Experts of a small language model.
Size: 10 layers, width 384, vocabulary 16384.
Below are experts of layer 4 (counted from 0) of a mixture-of-experts language model. Rows are named router (the router's row for the expert), gate (a neuron's input weights, with its number), up (a neuron's input weights, with its number) and show model dimensions 256-383. Each number is 128 + 32 x the weight over its row's rms, rounded and kept within 0 to 255. Numbers have three digits each.
Before each expert's rows: "comes after" lists some tokens at least twice as common just before its tokens as in all text; "gets" lists some tokens that make up at least twice as much of what it gets as of all text. This comes from a sample of Wikipedia text that the model never trained on. Tokens count by the router's weight.

# expert 34
comes after: " the", " a", "'s", " The", " \"", "The"
gets: ".", " of", " in", " with", " by", ":"
router:154069119136145055134121082131136134129146081118140022118118134128121144079138106123255135106119140140133121128083110124113108087089120148123101133115125152134098168135173127107177159135218143137122045117129095094142143106154120159081120129122129130139123138104123125141082070124113159133118119136122137194149135119190138173165123144151224171147139141115119010069132139118171047130127
gate0:113189127150125156157099193135109135113124099090115136099123100038162186134016123134137079100061109115105127143126118150061072124149121132139103182096161155135140146116121126136113147070096070128078140137140125136105115133078119131124106079107144076184163191151152087140125147102124124122158146123079092170122112171163116155126073129142138125110112153135073154073157094159134127207126
up0:158090155122154104152138147138103111100147127140139122172139115140092061126106153170108143108144100155144082184098138127144135194118138089093128126157120132127138116089140214126125112094117127120091153146085082152147176113102148119106156057101109101126132048101163092168139112158151158075131088135147157108100119095101108109118224109106105174145182110161081059136137106136185157099059
gate1:127109123089146104079139125110064103110090139162107143104104113231170161130162119133100139098146160183119133113113092110095069116117094110171151117113106130148112094141144124138139133107119146097065135167168138146090122202123161188119140120114160226137109118150077210105106107191161095181129129036014147116116174114090135129104120107144099089064149133130091105095143051087145146127166
up1:148147082120131081128096153140094189131079134161116132075117139131149114123122166161146068137102087120132132130177134181130160160195121117118083163111150116085127138133149064147178128088134156142116106133136126129098144103182115128139126148131114186156089140087122146157196142065163141143106123146137099138170106144113083111130121152099199145103113142118125128110104151163113135187068
gate2:067077132134164175096090137165088181113102161090138108133127136070196083174205150156135171209077120155136116137128154137107135091148130115135140046125160112136148155121137127075159110171114136090094142136075116134157124184114136128161123156096169139159144180117118205114095123094130118098200101134159125110095148120125148111157117171123079149144152110118094123151108080151141144197184
up2:137078080072104139131073108107131098184136148118081077106115174180137113118121157179139142131164111132112111113137123142137137191112119105138163159113149090127144118137174133089131074114099093104088120208237177112106103159097138134129141139122145151111087197116101075132167118132111135139148153168085159120129109174126102092148112161162062129114121125178121102075133098146037131178068
gate3:123152152121119116207116138143120110097133127153154128123166142164175139143084179096101139154080142109150025141155168158186078159129124121082101136164109121169124155169130187179121112110160162102119138200118183119166177146114121126115120128152132090139129161145068161124135092126148086124141094103185156166093061113124083149110102129143109168135092097106079070134124107113144110081168
up3:172112177118112106215108120122126120099081204147132158092167077150132074156113179106112088118135161114074092145117242141173132144086155052127155158156136104142117101103100142118102039062134164134123098128128186134192195178145203141131090133161149141118081126112169127140179074110164177151123125102064134118152119128100126107123154115170151149153089115159112131117124090139088138132137
gate4:075184157132128110123081134119151136160151101108165115126115102128228220124126094156129180167088142111086127204215103103142164100085092134191132091101176121129125175208130084157118131175105123115136092104122099147107119182146098082133174128150122130119105106073105120164099091106073097134130120104092158122136136233154123113133078141136154126115162117134094141103116208128143109112146
up4:164122117007104103111169152110095191184119152121090133075097165207087174135161117139092158103169120138087104121096144118113151116138155098117128141161124135043149138112126080162130109099164111107138108165048107124097146099150113086113140190116094110138141139151105167103106131052145151167133094108066094139128141145162102163128049073140145134132119078116135170128141135181142174123131
gate5:118065110125131099119125133164099154123139137089159176096085126094121090130136132145154255119126119147137114126103137130139086126170098147170130118148154121130092115128173170156119171162135140181110162133192117183196139104126091155136114153093133111181145109103141179178126122150130117103132113229099138089132165061113124126118135179152106092117161173160143151112145193102129100141142
up5:187066095085133190122185099160160148085086098163110114113117102113124153152100128105123125198111130129148112076146106114171111142131117172117148143117148103147113122156117065095159119094135072175073133129105180136099187126100176101123192110113103137148102094090204156133093105151167105106126132117026083070121156124108085132138122069107125143111131187142139145147126145094169148133126
gate6:085109123152149131129106128141140024135110142122104140205126168161108150092161097113134106181094168115164089123150112070131149113103121121120112151164088140138110116174130120143154151145145108176185115214171164122117117140158136161103110089166140152141168089124118174169125136057087181084142120149123144145131132126167131117123128129092121164106128141119128074169194141124120138108152
up6:141115164169129153131104144104094135152144145134076098174061088127101131123144162129118192138112160117141053123170131188177173104157117117140101118162128130075100147156118051101140104143180138135102063133164081175124070127187073151125181148111168095072145163106113155100082156132108114211132125110153162106084119150176182126129061093119114111108094100138139188138161150160132106138130
gate7:110057105060067137101112133093130147158146177116153119091106103071099133202091138097159131117108107095105175179112148111140141108200154130108132128117101125141140138177149162150106055123148121162057076170097105111120144065157151158128139128123148146109124154067150091206138124095140152188114098218151119098145211134127142102147196089145122211128116133107133160127147143135110143143107
up7:141183114215181188149140127088119156151171107124130107103166148090148123164081139168140135131229140131095074139097164151154089096101115157149091177129114032139149159063124124098112103109144152128129112127125119132205110092197132087122134129124121127137090101122108152055169091116106142114120116218103151105124137143161165155124137162068140126233127110151168122116107136098117156098132
gate8:168151136179085094110166147121147125084173043108152125204133181147039162080123170130072187111106139122155029121150124128148139082130115105119124155113168108091152088122137105124088089160116122108082137113136108142121125138120133076115058126114139155103126095119127169099182094104187108104120110140132133138113166101106127138100083177158134100096156151119047074138176124130129143149186
up8:057143096106165137104113113110041088127121123076130096190127177122189110159166107068164053117153158255106104125117163121119091143113150116102157123136160131139085170106114145127120129079120147168123099086124107158118160091075120180122232153138146095141139168109111136129125159141180138159075107079132091083107115146156130145144141120136149114200179121101154105114138107068122108136098
gate9:151136163163146127135098166154198145158109152097118142099078139170071138073096119123162187026159125160155109101149173176127124151123138139131113138174103081110148091174114138107162102113090112105128122108101164074174112144140091119170125115135115110152125135153028108103125141166151150130114065185096160143111162148125132111114062086122125070102127115080150146138109098130053125065139
up9:155103133128138130108107106134137102123160131158102100104127080053120154129129134202142180146139173028169090121132066184178144147122126148107106115097151111117122204140103178113135195125101101102095159109131106075129064060118148155144144120144093140136132090141120103182152146120179086206195109098193137175108095153147095134144228192116118097141143113099115149136133196167120197163113
gate10:138192185141067164125218106122157139249117142125131147130182122128100132081191046145173147089173112112164104111125114142144047098126176204171075151141153145123073094096082097089127127119116169135155148158145155160116085097164112138103146135123165087092181159120097112178117147089120113096157134120046150161129131142123106111070159137141161138108141117145058146123124103151115122144123
up10:152106090112097125117100125154144123111098141102157094233118076083103124136123096143126109141052172058169130157127090141136149105044114144163168108124126111179164147114154127051105110149127102202108131060159153115146125110187134091140110145117119145084168145143191055144154065196109112168102146129130169121128173171146141102101146133077136125115171112162228102110127097122162082130160
gate11:114162050129081083182062127128161068140152169082109164109153151141154104104085170101158139069105083128143101092128132145139105120135172086118166131216148135202118172149128162152103128113140107046069136164112096097139110133096117176102143078087139195167068045138131120142143142164096138145147156150086129126104063076133076116104076112090185077158167154016151138066107136161166136131166
up11:119134152095122110120129111097202122138161127123134136128150079110122148181173161126132134147089103128117095140095153090104030171164114144137138137154107150061105167152136067083099160084117185126176188081146141151185110232106127139167155127116092129148203146107142182157160112116138144119147135132080095155153163211150141114136155153129115136065138118138106111078098206132178102139119
gate12:104124160203141151196115091092140141161111124135099113174122085158105149109114123167110143185118146181119114134077103142165129116136151122168165142137152088028108229203134118100119107096118178144189126093161120150121124119133084088141134087159131125109206123077157141121125140090119117087115100113173162099138174150144106150144069198138125103127118116153054102096102137157140113144146
up12:139131150144080089136152135138159093152135159053100103103172169106105128097092142144088100165163100137114109118128079114135096112142163097084153114146086153128122148176132153130161156101111177174139155166138100161114151157163137109134080161126105158185059110126088129112085114157105070168169115179137069110052111108122124109130153141120150139151134133224156153123146153116141099110095
gate13:116193114116125120135120091149099186134139113139113167098152121179139167168170140103125133162146109082133133100154149158086124110146138175064132139146062092097129135147116128132113117157057179062078152126143125098128116092113116143163134149149140113118161181139133087172145128115123137112113094038122205127123105093149147145134056064156159130150094123135042121131141141100188108070167
up13:157137157124127135164150116144117151089071171080148088136152166139089118167118080103143068132105135129119113124140184171105044135116142086089126183165167128082117104125190110174144188126200077072117124119121117116129140090102146146131113109153109143126104153173145143020125138041139115136113115181123100161108195098119128113092105217141121121113125105179125126128088138115081113024098
gate14:118091150147129109103101135121123151114163158136160153120140123052110162098138169115136126181133133060136097162089106187086138119125180152136093158076151113116141104191149139096145161180163197136166136126109148043190179123082129133112148045086089124134095109129107127113130129065116079112127141109155118126140171140102129106094118138153113163155075125177132103153128203074129099130164
up14:124097130127102091118082099134112159113137149121139101101128088134153146097252177162157143047117164104151150070144113142126111125105143139116099164171140158083130119026092131118103148175131143133131120154143092141092093133121107113087146137151120144160225110101134121168113107138133143124115158179104240200116134184113125166111130163097091078106156144149099127099071123129126104107159
gate15:158129122171096101177140113120078144130104128133101134103159112127135116095125086126083097166159116137119075113136100159084106129123138064153168185092063127121098168133116134138067110094138139145151138116162095092127128133138105127120072143128135160159156094118148134107115129167128121148078122077137204114131141120096085151096149168139163117102131157094118123166116149182102127081144
up15:121159079192159141115088109133112161123109085089108110173150107161130134099131112145087105146063120140165146143106123110134161150113130134131092167211161114072104130155083121134096173111156131049140145206083111096111144147100133188114178106154109180173179136110123110121150095085134091117096107104142138169147055109110130124075071135090088131099129146137038092127082173139118188127202
gate16:153165144092110162138130114140121077138107147148152141129105108121087122142080123058081154202155118145140121108174093166115117094110132111159095133167109154061100107141117112160089143146139152131056110109126120150101099133121098125136178110054135169172107095163089110113109136186096138128092101105067117139145176164145146115124081148129127159087108133134073133176149123086083124130116
up16:179120115203097147231130143140122092111162095110180124122066152121167122153128121161160069170125116073143184171134033099123109172094108110112114154119115094117140118106148127156158158225158153170143124115072135175107088075075097132102060179161113127065157118128153103180097126123148149139109149121064093085134111134124172189122163130155132168095092125097100134103120060096109128151115
gate17:152172165118112124175142128135148154116169083107134089133098077097136176072223120147107153084112099105129126125094178173119129137165137116138102139092119125148090148188119174164089125090133143104101141129159157192183168115166118097116221101144172109125109152113068090154124160121074122151158123106132205171114078167088139097143141202158102118149156154136135148160126145125139176186135
up17:087130128152085137085142146090117124166124118101101152102183066143060155137108100181164133085148139184098094108134176104129208172127146145142163150144208136138097109074099158142172125103130109074145156205042119044106090178114071113202117121102103085097169097199159114129120097127151111100131132118117134158154156078093077139141129103125085114134106146061123124097166059169138155090106
gate18:171089178136114126158137112132156188116096114113155105120179154129178119111109140150146112155124242128126138129069093144151119113109148184141110179130113149125112127115155216126096126246162101097147151146121133173082141089151128071211110103106106086099115159134094111184092116230109141048144123064127088147099162113121113170121094141093129085150150134101118108103150191129154184207115
up18:182171168096089113094128081115169139146111135082133176136119147096123162171104142118104100109186207127100086112078093150133149083110087154155138104033176144173121126090071053172111125166114127114160102168164136136076149158141114092114189100112176139126129054131149108173104120048135153110129130154111111109083202196143126148103119101149126159140158160179138145129173075139084164114110
gate19:143126137110091113223125145110111199167115123087137136166149153133150166122086130185181196105138148072163096139176119175159128137109092132113144187094104110105134151072116152096143133138149223113155128128197145132101132103105093127131151163122103070141191135170144076174148101102141092085194123184109251122113158119133102086133135167091116138130128083174070165133091103125125086121161
up19:124182084158175110147165133162138154160143156149125193185105098123107077126172118114189091161105116148145065097082113126132154156144122125047126085189141132078091162139107127156127093132070124133150176157109163164108086166107113136115087116093164107152102132114087108140150129083045133094174134108086117099087104102127129159130139093139020074133151138088091107137096118107098125122072
gate20:095154093134058098124136127147143095103118123115136171118113144116141121125098091174175185140128117155134111142150145179093182117135108088119115120106143112131117145100108144134090158116091133243102108090099127100128150084119112101115122091184142167129167155116106114143124100187120143110083129079114155083092116089091101141111111140156157092184135107132111129135103178154078149087083
up20:098129175158138135150116112105105115135124193082117095123130163167173136105125148122151079135140110074078147091155138131102145128127190118142110219137104150149105088104136199096154102165104071111152117093107097086185113120100178123095126144176206063111051155133104193081128138125097112107120161161123129232154130131136104183082093153111114187165145099127144177156157088110078155098046
gate21:117116105175156099070100062116093181157133090105088078120084133168102101105120126155102073127123134133166170096129090168136080154080161139147113148032089121102149164154222166120115117128078097125114158158146208173126133126161123165120122135166127134136065082099149095108122149118144121113093126163106153138120150078133145166089127113144149135167063098143120132165121112134133110114113
up21:150096120134138096153108102152114170127119096195140125190131117145133183132047099112137110153128133178130141140207082131018062113093166183086130082124146109126136153159124120089159145135147061127151145107129163062112159166156149149112084108149104113085127084166117096163189129094170124141125180132126061134119140176129167169117176080111151053110109177125113146133121083130148127088151
gate22:116157078112109099111114155132109198166138096064134081085111166152155135184183107085091072071178094120122168118134145084143217092169136169130140117089146073117135136088156156083150107174137155080058192175194145099131099098143113123141132126059118110153179168108133162198079141051139130112102139209145130156130114158136110082128063186125163123122111142151123143099090077154102098085128
up22:183088126096123129120194150151145120155102163139130064153186113137100111139099127094122156139127141082054130132148096110185185117161110110125089161136161157112143123151131152107153149159091085080138116192073151151171122122116180038134154151108136200163145124131141072084082154108043122160120166146159106119111150124110154152136231128100111154106136120100107125118140160147116098105104
gate23:179119177116155120194144128153124067111123123153140089138154184161117125108140103161060170091062141157132194125132140095130060110152132127149132173128155167000127080142103136138126158114106122130191146115152102148135148119133125139083116120161154091110144124128155132154112095048203156101138170099066160157159091153164103155092079198123096138145129077136115127080173123109103149162207
up23:218110179017116130158118152164151119155132102127141110151066117104073089132138118131118210109132123139135151134129107110230116142114109113134142149140114105077113142132106207143122139173135121142132143119123144147108096120136092085155126117088147108109139106067168123157096108077133170128177126123088120080118090154135118066144146128132228167166111109088171112131181111105111082162048
gate24:186141168122178123198073154177199101053136076140105113111144116136140090097132137060123177150079125120132179067118187105116023112096119121103105128162150077116093068178116183148099086185137141151185076131086097108161160121133090152115123167140142118196085144107122075119159124154127182198165132114135116109114159143111106136052095135115121148167105154129170171132143171118127104151119
up24:101133146172144105064143127087134102154128146148149126053058157097043089144135128149100069127144160172130150136129071106144127156154151087091132147177130131109136090090088112143119108107123211193107124190092105141144163133110082194059117119093127156144162159144143101130108122133158119180110113196144075104122154139119098129158185163115132137081106088095146127074107118161146181135071
gate25:149141138117099128165025190154107185124131115118123179128085146108079158128097130098096126145160119192108091085160146135050143094126111162152092137219174109184098132121156155141118161125148157127092128188125096083135180147127147153126066124150163113153129129138162147085119153109103134149149186175130118162139127171116092120090094141147115169189114133130146145141104129101111091074190
up25:136159153230132085142207088119113114133094169105166100129104180147119146135168098232144123159117087118096083118117134159070201122132082168104150147131133167131107114093151127136058156106112165112118172113149103182149143162100107133118140166149139093232136107113096163117110127108123150134131148147111156118135113152118110189105168066117081138128131123115223195107137153106104124157090
gate26:102176134062153109149102102143158143177142089142117112126062153078108144106150165099105098188117100150146139173138162147080155126122119114137112169111116100163122137113129117157143155129090190071119165166118096156115170129135161085108129128126103113157076147161085061124146079131140119184139149129141095129136129182158099099132122148122112141081092111166145118126098130105128108127144
up26:180128111120155108129072135157193042089116077086098159085166115102104126112104163137119090118112115155091126116132120155109217146127128089165124094112139137230105102181120144099117121065091121100120113166129121112139135152154140151150103136088096166142059133179090111083159106160134114151070079198169100101136137136193108150168160112172087212175094139148130132094133087131112149157067
gate27:097120092179145096134137109144106149114146096166125158122114133129131104162090127095160114116139136094162118148096161166101158095139085115130116255126107152159094098089134095094128117147150042167109121130086125155098129079116071121113149119156119087078110122143163109114132110143100146139086134155074133157096170076134119116133104146151101138157112106126153151137130132114122176079124
up27:180174211067142175131119152190143144101114081107135037129153147199115127139077139117157050068130150147071153145108121129144143162159109179097127136129149103114149121110179123145123067117102143163159110119071116051146176196089169138132134134176128152128150107146172112136145143146184157132172093152131117105117151146125082119126134096166130124151123146081072082119098107086166125098096
gate28:105144130099127085103156133152231132133142097155140138207158149094140126117143102126072206147066138087110098124143067108079134141107149106065150070071090110191115148170174157123141149163169104077088140141064064170177082082128117171120103117102100143205102115153113122174110099054170108092097134150134119094125143140110141103126117099167123120105127135124147090191075157137143156136086
up28:160110092178172151147114138131148063089169144117086108040163119136118154102136104148128157177121135169139161137148215209132099113144111148156149159111130111173121030118096118079148156094124135153153174070161115111122142145161088082164123129094124144097170126156121074143086111163090153219171150054113144142112090096108136161167103150112146191122132090104155143131163155110153122137122
gate29:176125107183135104066095095125113074128118145124135130130170145104095116194140141143119181119081162115157109132181078156131131089088107134128128166128102090092117107125129096120091085219120131116105084063124131077156136196106127142132138181049172120172155120165099117137142111145143061122100107113097143120104100074114148186117151163152148094131131140157192120086111099140148146097202
up29:119107121132101112085093087090145100143107085075116140089247194116167130122119105145141090101088124116075128153118100087120098106158167150147098074064137082072129169079092146135141174143198115127139155080103069159093143149127051141161083108106126128137072072154145185124087132099140110124121138155146148117091149162104117130106157158114135132146098110128101126069113082136211141135113
gate30:093095146095127116158137177096170090145123072201170148115145189158148095104072140110116143119142225146135158096150083082151124134125135138072145065091106110063131164217157112135138169126147059160105181158100136139062115127137142128124143144104126140148121176156093096201109142107139177130139106104130151091143111171109155090074167139086158190105167131137129106094147061169090155101147
up30:120098180110188157074105160123116109119138115171137168105147155129119152096072129131066150133102154086086171145082170112161154139088131120158130111154142123103080130183055135137133100159129124104118112069105202092033136123130146022173130149117124109152104195119196113118147165097154103137099136099121088122113128114092137107129158077126117116131154125190104130151152130089105162124126
gate31:160194099149141125081078112088189150143153147090112114091072128132214136109065095119233133163164175076099110144102171096148111129136107152125147116149111138120099146118168117138079053142108145154169117126082149122111114113141083139136128135111105106150101121108108161106129108153110122154130111138118083166106140024150086134110107141104149116102137126129089195132117117172118101093165
up31:066138107146159104146118154094115132119145139102119116136130098170100125143144146127135131150168055079152129138105162104147213146168118146099174093114116115137145073130063116125119097198163166133147153157141107119153124141127086152118061091040136100144126058137169160091131169134106125157130148202127091155124170139127123139121125216091134147146076144120087158135167134104148120114124
gate32:081072079137112137123123130147092161129122130110094166119121115060182130142141093135140211238149082148151138097138168155138084107129110081124103113081146176168113105128146085140195149153123169167139132155103085122158156087147077177113138108162130107191119097129114156140096136126106127126133113144128034106112148073158107150111097164113154078174105132149099101150150155201135134092103
up32:115062180097120159040135136125132138115162157140127017142114091111103095139143173113158106119092135069132119124144122107075161118149144084159128115112179142166134131120111140163052041141113118156086108122097133140106079135138140115130160140157150109141151075137194111135104119073124152147146141097150138110150167135072150169169126172155112162049126170121131119117151102097166111128109
gate33:142112146145165131175088124155183097185132093149164126132177124126137122127067112143127143134137174126156100112104128046054120121123150132120153127106118178145121161112147111096151172149179124193174109255100132162193109114158133129115063121117153087118050107097179071121117136151136130131128134167097136071152191148198143132165077139132174138144105095194077140109127074074069131151194
up33:130127160108165155112168167140117218119137141150073121026145121051204104112182121114172094139079146155135112140156054179179117116152143136117141126123129122086143136101114169114118125051138150153159117098133122135070153154110155137134155103123128168165137148111029183236127145153128177134136018054117152216120099074108113127148132095102136143209186118109112086141149147134186148134128
gate34:147116137108155153149117157140141167168096139170145086104063139163103138076152128120113160138236080163123106137146137113167079110101123164096121164177130114122093178074141092115109098104095115127136105112195091116102098086138059163152139120166110107134084143137137116221100159163096143169090161135049164102140110129168151105134141158091136126160141131065090081110120177122177158153147
up34:063175131113131127145113141114122147175173142102134135162138090052049109160164148105142079180062153101128114129124088089147155120123131123123135124153179177145139105101120193148141134074094160129114146134101096177092137094095134047161137142114117150149172114145158096077151054139118109089155067160165151156129132073125137113116135097117055123181073132110103132150126170085121109114109
gate35:125152151167154149140118090132198116060105061141137163129158125122158114126156133132095118100163105064104095186177150080196065095112171164108125177067105109129131154098084100108133128101157189137164119151118104134122102099113184134116130095100070127131128180160110176131139093083123160093106124171151174103172155196129088142131071088140180182114118075098125113132127069130071150075081
up35:136114119103098113150079140094115162110122138119083136110140136158130171145135177097140096122197156093144083144093107034124146187114128185160124134096084104099123147069066077099129181196163121110117093167073173160104167165156168107137197136133117153100176109149085174098126106144171134132081153149153157137091157182118150093126136092144134095156098074150175115066133144163133124122206
gate36:110109134177094110113154123133119202181097171121165133161134217113250102165107158177148145107206103112117072108095142098157137190105082109089107143094153149142087165196201113108087071094226120198144137119090131166134113171128104112128146136135138134111101106129106138201085099143096099127162174147169103120128147136113147116121142140149172108125183098117213069130166153115144129100088
up36:071147171104117159146128114129152144125133113146128111132131118068088156142108121164193105130144117076110165179123152128156042136138106069154151203114158098157136122162113109163120100088067100098100134149106113143127151157107056115095164088154146118121109148152197080122103096164119110159110141142117143127130085079158115113113131219124073149161109137172139136133116141117149141132122
gate37:083173120102119083064051138144107078106129068136077140080065113143091120148195119152115198158129133177102215104122108164131026088161111099142114179100145113171134189191128104158105129139091147133135111114182155186135130130136129099119175116119113196158064189138142162111182137114109127194120083132160150102101145230124189125135105129092101104144148190185111113078132186093133165139179
up37:148153128084096134092130149133089146147126102093103167070064124171016143125138100200107171084096115145142144157136075146160125055127090107105153081160161141116121155156125099122118135153110190132047189123121154144139106061134104128113171122115165151178116131132142110068150148162153097176153081142168160175156078111134177123151113074123078171169148128092160138127134123129120115190142
gate38:214099113139089121092075117113089081133093173116155168090092117157092150049127114119128125097105114147054094116158126045140103163144163092176141153166064163135174109120114094130186159111163134179025154109167118083076157097131121103131131152069207127134111142201216090166144142080168139105128167107118116104113139160135161098102098126138040137156106112103117111086149135139122154140152
up38:102106153038150108140111145106108123125118159121094104138087097139072146136150140126109177126111158182118157142121190125179154172116127195114104128205138148227116068168149100147155166090085149083093086094163112108138209161123186114145109117147128107181104155134181200123117092086137102153125085141152068203112165113124117112124073130145157142124104110124119117163134115149126121095116
gate39:137139135084148084122159116115130155114089119107123110117133132138127134112201042078116155134021105198112093184164217110173154136126113102171104156085134150144146092124096103123145202135189161148165080169082132088150108092087146130127116119193155122075054142099210162157104113152119147188090139061156151111118159120137116163133162174139122151159138105127086120135139089152130178166169
up39:102119131158135063168181120093128189146089120146110188123144083130155133164083107079132149177127082100137066134195167143157150111150117128153118116118113174155145147122180149144125229088114115006151129148028064152089144168090146157157144114171119139072180075116134069134128131071127195112141129090176081132124151155105100193140095148115137131125142168193079077099142147068156146114163
gate40:145144150140044129172094111152104118119115141130104105163164204151029121162162183108155148130030183152121084159130141191147084154161152148095118110107134079151086112178144080098143105105158153110129157142152204115081135108128083154165113140135099101102089188060099100175091106181128151123159107175153089099133162142154116104112090200135097108170141137125161097146197166187138149159129
up40:101120153162119152128175140120129172117125179098096103087118151162083108117049098138128193083088124161086159128099213124171128133069157172196199145085176153142165140166110166122159122082104130132132145156165124122116133107147161132100126153141133110146188129147135177166172123155175105113100069114104159125097131077094044158177172078132063176190095112093178174146117151148140153086119
gate41:133146122123110135149079121089092128088086144106126142155102107121104122119193098118162157128109125073143141108135159150108093119105151126100123198138084143134138116122133095139140103085130144084077118139108126119129089100149174154208105158113105164099124160147038201143122169121162114152138124146198179163160148063151105100138151159085168110173124157097133134102132151147109124157164
up41:160106163167058143151111099124110146162065124113154107085137100069101138129151097114125031165101114090172118135132117171057138130153123126111180141157135067141140125149099079124147183132129145183131166085084057109109122137108118083126070080129098156164119062163124170144118166108112162099115083026183194137105079148162126147120108107151137127110136115076160127133127095178122137093118
gate42:063123154188149130095106130123104225059148112121142132148132108075105153126162187127122153148053123102142123176137103101148042149139195126118136164108070146123148159105138188159101131116121178150017149110104074109086087150151158108147073117135111126146121138179138117105152107119174108056123106082098164121159094135144114078074148115135111140123129130081147102135141134147227142148163
up42:149138101139157089148129117142130077173081139197147136132112163146139144118157115103149150091165132120121116135159124079148144104114145187124166155100205117052134113219073116129137079173109129120174093117150189099160129099129118105156175095101086163130153102118134065093073138146125091234138127131124114108142184110117067122099122120125137150152115141163156123126138137126105126136108
gate43:102164153084146141085115115127224146157135132122147124117144059149128136138159145091146123138093158173143098123093110195128192138116155145157167111138113159131119127203140144178129119143149111175088156137063156136079193134106087132121150135136123102026095128115089138144143123113103091145146174107154118102138116068116134133035077123102146106166154100127135138148173145046091144096106
up43:077130107124160113144113082093196103145094157134119118142176052142145104118192125111148141117056071159148173124063116159152169104129147157123141137167101156126121110187083163136142144161181117076109134137092151093152128128131122166155118120114128135129123127135126189100131104123076085162076145069204140105157086068140136079132169107153093098131144091123152093119138117084169140122117
gate44:132099082131087110136133135131103142183162115168151143191175163115108186096198113148102159044173140165122112061106119110194128097100121061104160140086163180113117067167120180146133179131145130215203135118163147123117152158116126089127175102136195114137174154093104079165223119107099129126142124137157177116108133181101172094107213153132122087133111108160106112111121142102111133099123
up44:152115106084113166087090139131172115118120115111109084145148127117187113120147100156144170139157148119142104123133123193073041131093102152166125089123066108167152074102068166119103115094113130156153107143084201174095125083119128122153139088125110118204187124108128066175128089136120079125109110150192102190063056076100147122105141194159107067060141144113110157142109150112129129066127
gate45:130126143116108124118150072142126136092080150103114087086132100121104166099074128054169048110029133144107161144084108042087108100142102078096148153153125049100145110138137128160167138136125115073047198078167150159128131093141200118145161111081087133146062158107149116140173123120151153113102142148184133079130184114142153077159124124148114150127186114054120147101105159108138123139090
up45:129135158112181148138134129130096202132137118121126085082136088121175095144117148152142132145131160101119139086118133182135175171110105108143122102118137112101139160228143148108102065089170147065177144128040144135161118138119111138114095155149146167212238102103179175063149119116104095176111143133129139164131080140139067189149105138093097095183111079132174134177132182122117141134102
gate46:110093123137151164199114142100117148054141133182122188070119019156119100110105042180167144120111048111118136178133098034118122091102132108103119109108106095152126132148135129163105143178180079155143121123072121129145176097158125132132114110109154124194144138100135113224147083114136086131145145114067110113163100138173073137132140108103141115042116081123119107107118121133145151151187
up46:145173191135158093094131142126147139128101028142149132038086129087194112124106173058130157174176175124109157196104090142162139115088092108150135167099128152132132105112124086115116123081120152087077158181123088177094080054101125125148166126076159099087082118154074116061153130092138136075132133130144129135139164177074110157152143134120175137118113131069147114184127224159125107036106
gate47:151130147190116114162137119107113255120104114111117122099123200125121156113180105042139144130099093150149108105090152156146142153129163143148099222131124133197133175115191051153116140218137075151130109132088198118149198081121119093099132155084131125096141053124138153244131171100138084104119147168117139098097144124146130135118147150131083128115117098119119152130140092171144105209096
up47:111107169124133175126067109159154167144117132081126114137073070120108160139109106161122061164147119053097155144135125153141111087097113112169139182115158198096105135182125123142081116209131074048128128149063125173114128130087113138132186077167117082091104219101168127142148139156145090096103116123163097132113148162108113192171148123160101140137194115122118110092114153057119134119085
gate48:096123156120156107112109092111135166148137162144217088114112087129125101153098153066143127146103131106114090167156132126136114112120146055157144111150080100130114137189104147105162130081136137142103132090099168157171137182096163148090195174069123126111107182174117110146098106214117088138106188091074134223122169129153150064100125112115120133133156180117129146152106132126124128129124
up48:095126151152105120170134123150095150172129110103165110146077126144094147122127118125187087118131113179140106160107044161101087112129085111131117170114096137094123128154087126103159142078171149079090102194159102068124150211156045162116157125126097122181127155132197077143100147125147171157164126149097140106083134211133175114117129106113100119112169144180119156165108114177142072149091
gate49:118138141096152145100064105120168116142122128122110112126123154138060120092128132195144190154207113152123120102133142140120041097149102192154153096159113117124138150119135027153097101114114140113104127158125130095087142084097076110120137125133132181141152139144100075127113113132164119209132154098085069154171141108118116124121089162156135095132151173148158112106129111186153113189194
up49:109108162107110130116103120080140161192125110159110133115118235144070156123173137148193070084140189168168167080136083126193078145121140098097147110196142110154126025196133135190144099188129157119109132125138183128119099129136086116169171079098139162112111233153146129114071168124121080129168129096084086143145146150122114168115146058164134132146065086128124104171118132132125138132056
gate50:127126141123102156188146130145150148178115077132124134103093124107155158087113095147129148140090102179148103145082172149145116173110127107127163195137132123125111185125155125110108198084097098124165094057078096167130115116086119148153150145096140079135157144145066110135108071095169110091139084141090072098100129113126150142157158125168161132086145152127134153138111122079109120094087
up50:140121152083108102182128066135157141131154114115114139119110095074141111091099139069108145153248181108107133207137176111152095130137161182163156129134172159115112130131112133107124136104111179141166120156150136110120139123088181089086122112106124085113172165071119095088109122073118132102065097179107104190114101096107188118130110119122123140095146129124163135123095161097126150142123
gate51:098104103122164111091069099129133164175141146127151143125118126126109118113140084053124131184084131153101132101150110152171098134123124160094142164125118117093104207120139139156129133166148154199140166121108100120143172141119169167146133157061103177103122111169170058088136095169109104163110089174155169114118077105100062129130211122110173144106171136151166130113136175090113123122195
up51:134066120110107154141122114123061126116142115157140109115141103125112110142102106172154162149124119131132179180154119090128088132081150189089128099112153151070132156151137173083118142063083147105118128102155121156083172148111123112154173158148130146186071065140169138191168174134087103084121127128156078133140185184121152130111087129150155107124128104040168118155085157163153150095127
gate52:120072130145146136151104099162104169114122154164150119091178094123144132137114108096206132110099163127101130136101162150139130113117187142147115135096201151087091179195106146148158125113140148139018109136207098141076107101125095140091165088115150197116111087111106169166161146119114145099173171153100142139110124125147121132095151147159107122189118110102104179142143111087169130139152
up52:069097135142127114159139132035135115120115121109116093125193113087162175100162149129118160168114146172126130168079133123140118137142222081134160101116150144136160131098096095053129133186105133109104144124134176122177169157102135134156122179091106112134115175195149189056078099143119173124099133066129173173151174139143104143077099153128086111082124126126143127104151097142132094146096
gate53:142142112114132154097131134142125154154136114137144127085146114091139115163184198191126115145184141103149023160163138121122078150136149105168091156088135102048119174069137160130080105136132155117091085159054127178139204171129095124150094108098151134073131036147145099152109101162114130112114125063133095176127149158139136167115106136171152097126145111126195092110113159092127148102137
up53:091184101077105115147124105094156117084119107153108074088106169095117150153135075081118102074103186119143119095085141134159163118132107004100149105111117116152148153102085141122144129093126123163174191152129177147166127101093166089128183130191133077123073178098101147128136122175159145118181163154146162141128164144087115115154105173091129166157138138067091149127122071127087159164122